config = dict(
    n_layer=9,
    d_model=128,
    n_experts=256,
    experts_per_token=6,
    d_expert=32,
    d_shared_expert=0,
    activation='swiglu',
    moe_layers=[0, 2, 4, 6, 8],
    router_score='softmax',
    normalize_top_k=False,
    routed_scale=6.53,
    balance_loss=0.00234,
    balance_bias=False,
    router_z_loss=0.0001,
    router_noise=0.05,
    init_std_router=0.00611,
    lr_router=0.00067,
    vocab_size=16384,
    norm='rmsnorm',
    norm_eps=1e-06,
    tie_embeddings=False,
    optimizer='adamw',
    lr=0.00237,
    beta1=0.9,
    beta2=0.98,
    grad_clip=1.0,
    batch_tokens=65536,
    seq_len=256,
    train_tokens=392100000,
    steps=5983,
    dataset='wikipedia_en',
)
Below are experts of layer 6 (counted from 0) of a mixture-of-experts language model. Rows are named router (the router's row for the expert) and show model dimensions 0-127. Each number is 200 + 20 x the weight over its row's rms, rounded and kept within 0 to 999.
After each expert's rows: "comes before" lists some tokens at least twice as common just after its tokens as in all text. This comes from a sample of Wikipedia text that the model never trained on. Tokens count by the router's weight.

# expert 167
router,194,220,193,197,204,254,188,189,170,227,150,215,201,199,148,213,211,206,190,160,180,202,201,201,249,210,176,203,191,163,217,178,244,206,199,193,223,200,237,184,200,166,184,155,184,222,250,207,192,197,174,241,191,190,191,187,211,173,207,209,213,166,195,194,186,212,204,221,215,207,206,215,178,229,196,198,218,175,199,214,183,199,146,190,208,207,194,188,196,190,189,211,201,200,198,235,166,176,181,197,204,208,191,201,205,192,173,222,171,178,209,182,220,182,194,205,204,207,215,206,211,181,181,208,205,201,211,193
comes before: "| ", "and ", "of ", "(", "z", "– "

# expert 235
router,206,193,173,186,190,226,196,189,197,202,175,195,208,244,198,200,216,200,231,185,207,189,195,212,219,244,168,200,181,163,189,209,206,193,206,213,175,163,227,225,215,165,175,202,222,208,188,208,220,233,194,225,193,172,185,183,217,161,185,221,177,202,172,191,200,175,226,179,169,201,194,223,202,184,232,168,229,209,210,198,191,200,216,200,192,176,199,189,183,216,206,195,194,204,215,248,178,170,198,211,204,167,209,218,186,205,180,199,242,181,183,212,222,218,152,190,224,177,221,210,203,176,232,219,231,195,184,173
comes before: "the ", "a ", "first ", "his ", "–", "second "

# expert 224
router,214,203,187,177,176,224,194,176,204,221,154,192,192,212,173,221,223,220,202,202,238,186,173,215,241,261,205,190,203,172,213,237,197,180,172,190,225,175,209,193,191,173,185,172,182,224,174,197,182,216,206,223,170,167,185,209,194,212,246,191,192,202,210,209,209,191,179,244,221,209,197,217,187,200,182,203,206,198,168,200,182,206,182,212,196,191,178,214,209,186,180,202,217,208,233,232,172,193,173,202,247,225,197,184,208,195,178,198,219,200,180,186,227,220,177,190,225,202,241,223,199,190,202,194,204,189,198,184
comes before: " ", "Party ", "Candidate ", "Votes ", "% ", "Total "

# expert 134
router,193,182,197,185,191,208,178,200,196,196,200,216,180,213,190,205,206,220,204,168,193,179,204,220,197,224,179,197,181,196,220,235,188,183,209,199,209,171,233,244,200,220,187,174,178,206,238,210,158,251,176,200,193,184,207,193,207,157,230,197,172,167,202,200,196,189,190,232,214,238,193,219,199,198,205,186,195,230,169,154,200,215,172,177,184,177,185,187,181,202,199,233,236,209,224,211,163,179,192,205,230,206,205,204,206,156,196,226,197,197,165,185,214,183,182,192,200,182,209,225,203,203,216,212,251,207,208,204
comes before: "of ", "and ", "in ", "to ", "with ", "for "

# expert 198
router,201,197,182,182,187,224,204,203,172,225,188,203,162,203,179,189,210,218,213,177,217,176,191,229,207,223,181,210,175,166,202,215,217,199,211,214,235,198,248,236,189,168,185,175,194,208,240,192,161,220,175,212,169,191,188,179,184,184,195,226,179,168,195,167,214,190,213,204,212,233,214,219,206,207,209,183,197,219,188,188,170,214,160,207,189,193,183,190,213,191,212,216,215,224,228,273,190,187,193,219,212,213,208,204,183,167,187,206,192,181,185,175,204,204,162,195,213,195,222,233,227,197,184,205,195,207,184,183
comes before: "(", "| ", "and ", "– ", "=", "was "

# expert 193
router,234,187,186,188,172,198,239,218,174,197,203,211,185,200,180,229,224,215,183,191,203,189,204,227,257,209,186,197,169,185,212,229,238,182,186,230,202,208,191,215,201,208,207,177,164,220,223,224,186,218,198,212,170,179,170,199,210,160,204,193,199,168,202,197,208,198,187,222,169,213,182,199,206,209,212,167,212,196,173,191,198,185,166,197,242,167,174,182,187,181,208,223,233,244,198,211,167,179,221,234,230,211,229,217,203,171,178,197,210,188,211,192,207,214,179,190,203,192,237,207,215,174,202,210,196,199,214,189
comes before: ") ", "s ", "C ", "T ", "-", ". "

# expert 159
router,213,184,191,170,208,200,180,219,194,185,216,219,203,221,180,207,208,201,231,183,210,187,170,195,259,216,195,194,206,187,207,213,183,182,188,186,163,204,229,213,210,212,217,197,178,204,239,212,162,229,178,234,201,200,221,186,178,160,235,202,201,174,228,195,230,195,187,208,196,209,186,196,170,229,208,192,207,214,181,169,202,208,190,208,204,160,167,204,179,183,197,236,226,207,214,222,199,201,186,234,189,197,236,209,224,198,195,241,206,156,196,217,192,241,198,184,182,198,232,219,239,200,199,203,183,199,178,216
comes before: ", ", ". ", "ed ", "ation ", "ed", "ated "

# expert 154
router,225,201,191,184,212,219,164,197,193,235,198,205,160,213,201,240,199,213,215,164,199,164,206,205,210,249,187,204,185,183,210,231,193,170,185,208,212,212,198,208,219,182,190,193,179,215,196,232,186,215,184,212,204,190,170,171,214,168,204,225,167,185,189,217,220,190,190,228,192,226,190,182,185,200,223,199,184,200,189,171,214,255,178,178,229,217,160,179,172,182,194,211,212,206,239,211,184,185,201,239,212,188,223,197,192,151,182,214,198,193,189,198,200,205,160,198,200,210,219,216,210,184,191,234,213,193,215,176
comes before: "\n\n", "born ", "200", "199", "201", "198"

# expert 108
router,194,199,208,183,164,211,178,178,181,231,192,219,171,229,185,244,221,197,191,208,225,189,194,221,259,236,177,209,178,179,204,203,222,183,217,187,208,154,232,212,198,223,194,187,225,207,191,225,186,198,202,212,163,194,191,191,175,212,229,199,204,200,197,208,219,203,229,182,220,184,182,216,198,235,181,175,212,222,182,204,219,231,180,177,192,194,194,195,200,198,187,180,231,201,232,239,167,186,192,208,218,230,174,229,186,187,228,204,193,211,196,216,200,198,181,209,237,167,207,233,215,207,175,188,177,196,206,176
comes before: ".", "0", "1", "| ", "2", "% "

# expert 172
router,225,196,193,207,170,201,231,216,211,240,181,232,176,219,200,216,193,203,212,189,191,207,210,190,282,225,192,206,200,160,203,215,188,197,197,176,177,151,237,205,202,201,211,183,209,197,202,208,195,218,197,226,197,186,188,194,215,198,186,231,166,191,214,169,249,201,165,194,211,197,208,190,193,184,214,181,205,234,210,183,213,238,218,181,229,206,170,201,204,174,179,211,222,212,194,244,176,172,182,222,195,219,196,213,164,212,178,227,217,193,193,202,197,207,182,223,188,178,201,227,204,181,198,215,206,209,208,184
comes before: "0 ", "1 ", "2 ", "3 ", "7 ", "+"

# expert 221
router,210,211,202,208,192,223,189,188,193,241,216,201,185,222,201,248,232,187,233,175,219,199,195,211,257,245,179,173,200,170,240,244,205,185,206,198,203,178,219,207,220,185,219,212,186,221,186,212,211,217,180,195,173,199,196,182,178,205,199,201,198,202,222,205,224,201,197,229,200,200,199,186,186,193,218,176,213,221,183,222,197,241,205,196,199,202,218,195,212,200,183,229,232,224,242,230,161,191,213,203,236,233,180,222,174,217,220,206,211,219,194,180,201,212,197,201,213,174,203,244,198,230,186,215,178,181,194,188
comes before: " ", "| ", "— ", "were ", "−", "Republican "

# expert 160
router,220,172,190,194,205,200,188,193,225,222,201,216,174,237,192,245,217,222,231,174,241,184,198,204,237,203,218,222,218,197,214,212,210,176,158,209,199,180,204,176,193,167,195,193,207,237,245,182,173,201,198,200,187,190,191,183,186,185,239,203,179,196,184,206,239,195,220,218,205,195,222,203,204,210,202,188,201,199,183,193,190,210,170,192,247,181,220,202,198,190,208,223,229,203,201,216,228,210,193,244,214,208,212,222,188,185,209,196,238,150,184,175,206,247,197,196,212,195,238,218,211,203,218,205,205,219,173,197
comes before: ": ", "\n", "by", ")", "- ", "): "

# expert 186
router,216,187,203,196,201,229,189,203,189,210,200,211,185,199,178,186,190,215,216,206,230,206,192,238,227,213,198,189,157,170,202,229,208,179,199,220,211,196,205,213,213,172,187,160,201,238,199,231,185,231,179,202,197,170,197,168,197,183,226,216,180,202,212,200,205,207,191,211,179,219,205,213,200,186,200,178,204,212,167,186,179,217,177,181,206,206,182,195,179,194,167,220,185,195,223,198,144,188,183,248,187,235,217,218,167,176,194,195,198,176,172,188,234,236,162,199,239,223,238,223,209,184,192,205,236,192,207,198
comes before: "- ", "The ", "==", "In ", "===", "== "

# expert 155
router,229,195,173,150,203,186,186,184,197,210,201,212,188,200,171,239,180,190,219,174,214,210,203,215,201,210,199,189,195,199,210,198,196,192,188,200,206,161,244,242,237,176,203,197,180,224,189,230,161,227,194,213,180,197,197,181,193,186,207,189,193,194,171,188,221,168,217,194,209,200,192,183,198,202,238,179,210,223,181,197,197,216,172,184,219,190,191,167,203,184,219,203,220,198,213,248,194,188,202,206,222,220,226,254,165,189,184,225,207,168,195,215,229,208,189,209,196,208,204,211,212,162,219,237,222,195,153,192
comes before: "a ", "the ", "well ", "he ", "an ", "it "

# expert 192
router,205,198,184,185,178,218,166,186,197,231,177,214,191,220,206,255,212,203,216,175,213,176,198,197,229,252,199,197,192,191,216,214,210,195,204,191,222,204,219,181,194,174,165,181,166,209,199,205,187,206,177,218,209,175,178,216,188,185,188,221,171,191,178,188,231,169,202,232,187,226,196,206,207,187,208,189,193,195,201,201,198,224,206,173,225,198,175,156,206,180,188,205,208,204,215,258,224,211,189,206,244,199,212,207,180,151,191,192,218,193,190,167,235,223,177,212,215,182,202,243,192,171,218,209,196,214,211,183
comes before: "born ", "(", "is ", "=", "was ", "\n\n"

# expert 89
router,212,200,192,172,199,210,165,211,181,213,178,218,195,196,191,253,224,210,182,178,207,162,209,217,238,218,197,169,177,169,193,185,198,175,187,214,200,179,202,217,204,207,183,176,164,179,230,187,177,198,196,201,165,191,197,190,190,167,182,217,195,189,216,180,222,216,176,185,184,185,192,225,181,195,227,179,211,199,204,199,189,217,180,180,214,201,218,164,196,199,214,242,212,236,229,203,199,154,189,198,248,197,218,225,155,177,190,235,202,165,210,208,187,194,167,183,189,200,224,198,211,192,197,220,209,176,216,181
comes before: "s ", "t ", "s", "re ", "ll ", "m "

# expert 9
router,222,190,182,183,196,188,183,218,194,185,181,216,202,228,183,208,220,223,215,202,201,188,215,221,198,236,194,213,194,203,235,228,185,197,220,205,214,153,233,223,208,201,190,155,191,203,253,202,164,222,176,213,200,180,211,167,195,180,245,193,181,189,207,208,217,165,201,187,184,197,197,211,177,205,194,201,211,205,180,178,182,224,195,174,170,183,163,187,176,207,215,213,226,199,214,213,184,199,210,241,194,201,209,215,186,176,209,236,221,201,153,194,193,189,193,184,206,191,237,245,224,203,220,210,242,186,192,180
comes before: "to ", "the ", "by ", "that ", "in ", "with "

# expert 32
router,196,182,176,212,201,241,209,196,175,225,181,199,170,194,194,244,196,204,188,165,185,192,186,207,226,188,188,201,181,166,203,202,206,203,213,213,222,217,220,220,222,194,169,197,192,181,252,199,172,238,179,215,194,216,204,180,210,187,198,228,173,166,182,170,191,189,193,209,189,175,215,185,224,193,213,178,193,219,187,203,183,204,181,202,218,193,202,178,165,168,206,206,206,223,192,234,188,213,172,211,217,234,194,221,167,174,158,197,186,182,207,179,218,206,155,185,204,173,200,228,208,167,182,186,236,183,169,190
comes before: "/ ", "| ", "(", "and ", "de ", "City "

# expert 52
router,206,183,199,193,182,221,185,197,204,192,197,211,190,209,173,226,198,228,204,194,211,189,191,213,194,242,202,201,206,175,222,234,195,202,212,199,194,152,222,207,199,223,178,192,198,188,264,197,170,235,180,211,208,172,189,199,226,159,221,212,202,189,203,192,238,187,178,211,191,216,210,196,205,211,206,182,230,216,170,183,194,213,196,188,194,160,206,177,176,184,185,242,223,206,217,230,156,167,193,222,217,228,222,188,178,211,188,208,239,180,187,192,220,191,183,218,222,158,235,219,189,190,227,205,203,207,228,194
comes before: "of ", "in ", "and ", "with ", "to ", "for "

# expert 83
router,203,187,184,186,192,192,217,182,187,218,175,217,166,217,160,208,193,211,218,188,205,227,187,216,229,247,197,189,175,191,220,193,229,186,211,185,195,183,221,193,208,156,192,202,223,210,206,216,212,214,190,218,184,180,181,185,201,196,170,218,172,195,198,197,205,202,189,162,167,192,220,240,176,190,206,157,251,197,188,201,185,204,176,156,205,188,192,166,176,200,213,200,189,196,220,237,183,200,193,217,218,213,199,232,182,217,195,229,226,184,190,193,243,197,155,226,207,173,204,206,241,193,190,224,191,216,182,197
comes before: "| ", "|", "well ", "advance ", "195", "be "

# expert 232
router,233,203,180,199,172,252,210,169,203,213,180,229,183,217,194,188,207,192,229,211,228,197,206,228,259,231,196,186,188,185,220,198,201,193,211,200,195,193,222,198,193,188,183,184,202,232,170,188,195,206,178,207,202,172,182,169,191,202,197,229,169,211,228,187,209,196,218,209,154,194,183,242,172,188,182,180,214,209,193,179,159,204,222,203,190,203,161,185,193,183,184,185,206,190,197,237,199,219,159,207,228,193,200,215,186,195,211,242,208,152,196,192,228,210,190,217,220,204,196,217,229,201,211,217,178,202,181,218
comes before: "| ", "–", "|", " ", "was ", ":"

# expert 243
router,233,177,168,176,200,248,202,212,177,226,206,209,184,224,203,255,203,216,186,199,192,180,228,212,238,233,155,184,182,198,186,205,205,194,184,211,203,205,206,213,193,155,207,178,167,189,197,217,173,227,149,213,195,191,210,159,184,204,238,204,202,211,211,167,202,213,188,209,175,212,179,206,193,198,211,186,206,199,189,186,183,202,186,179,235,190,161,194,212,171,187,216,210,199,205,205,190,204,206,227,208,195,211,206,214,165,185,190,234,176,183,206,191,204,180,214,187,211,211,218,210,156,204,227,241,202,173,198
comes before: "\n\n", "\n", "00 ", "- ", "30 ", "S"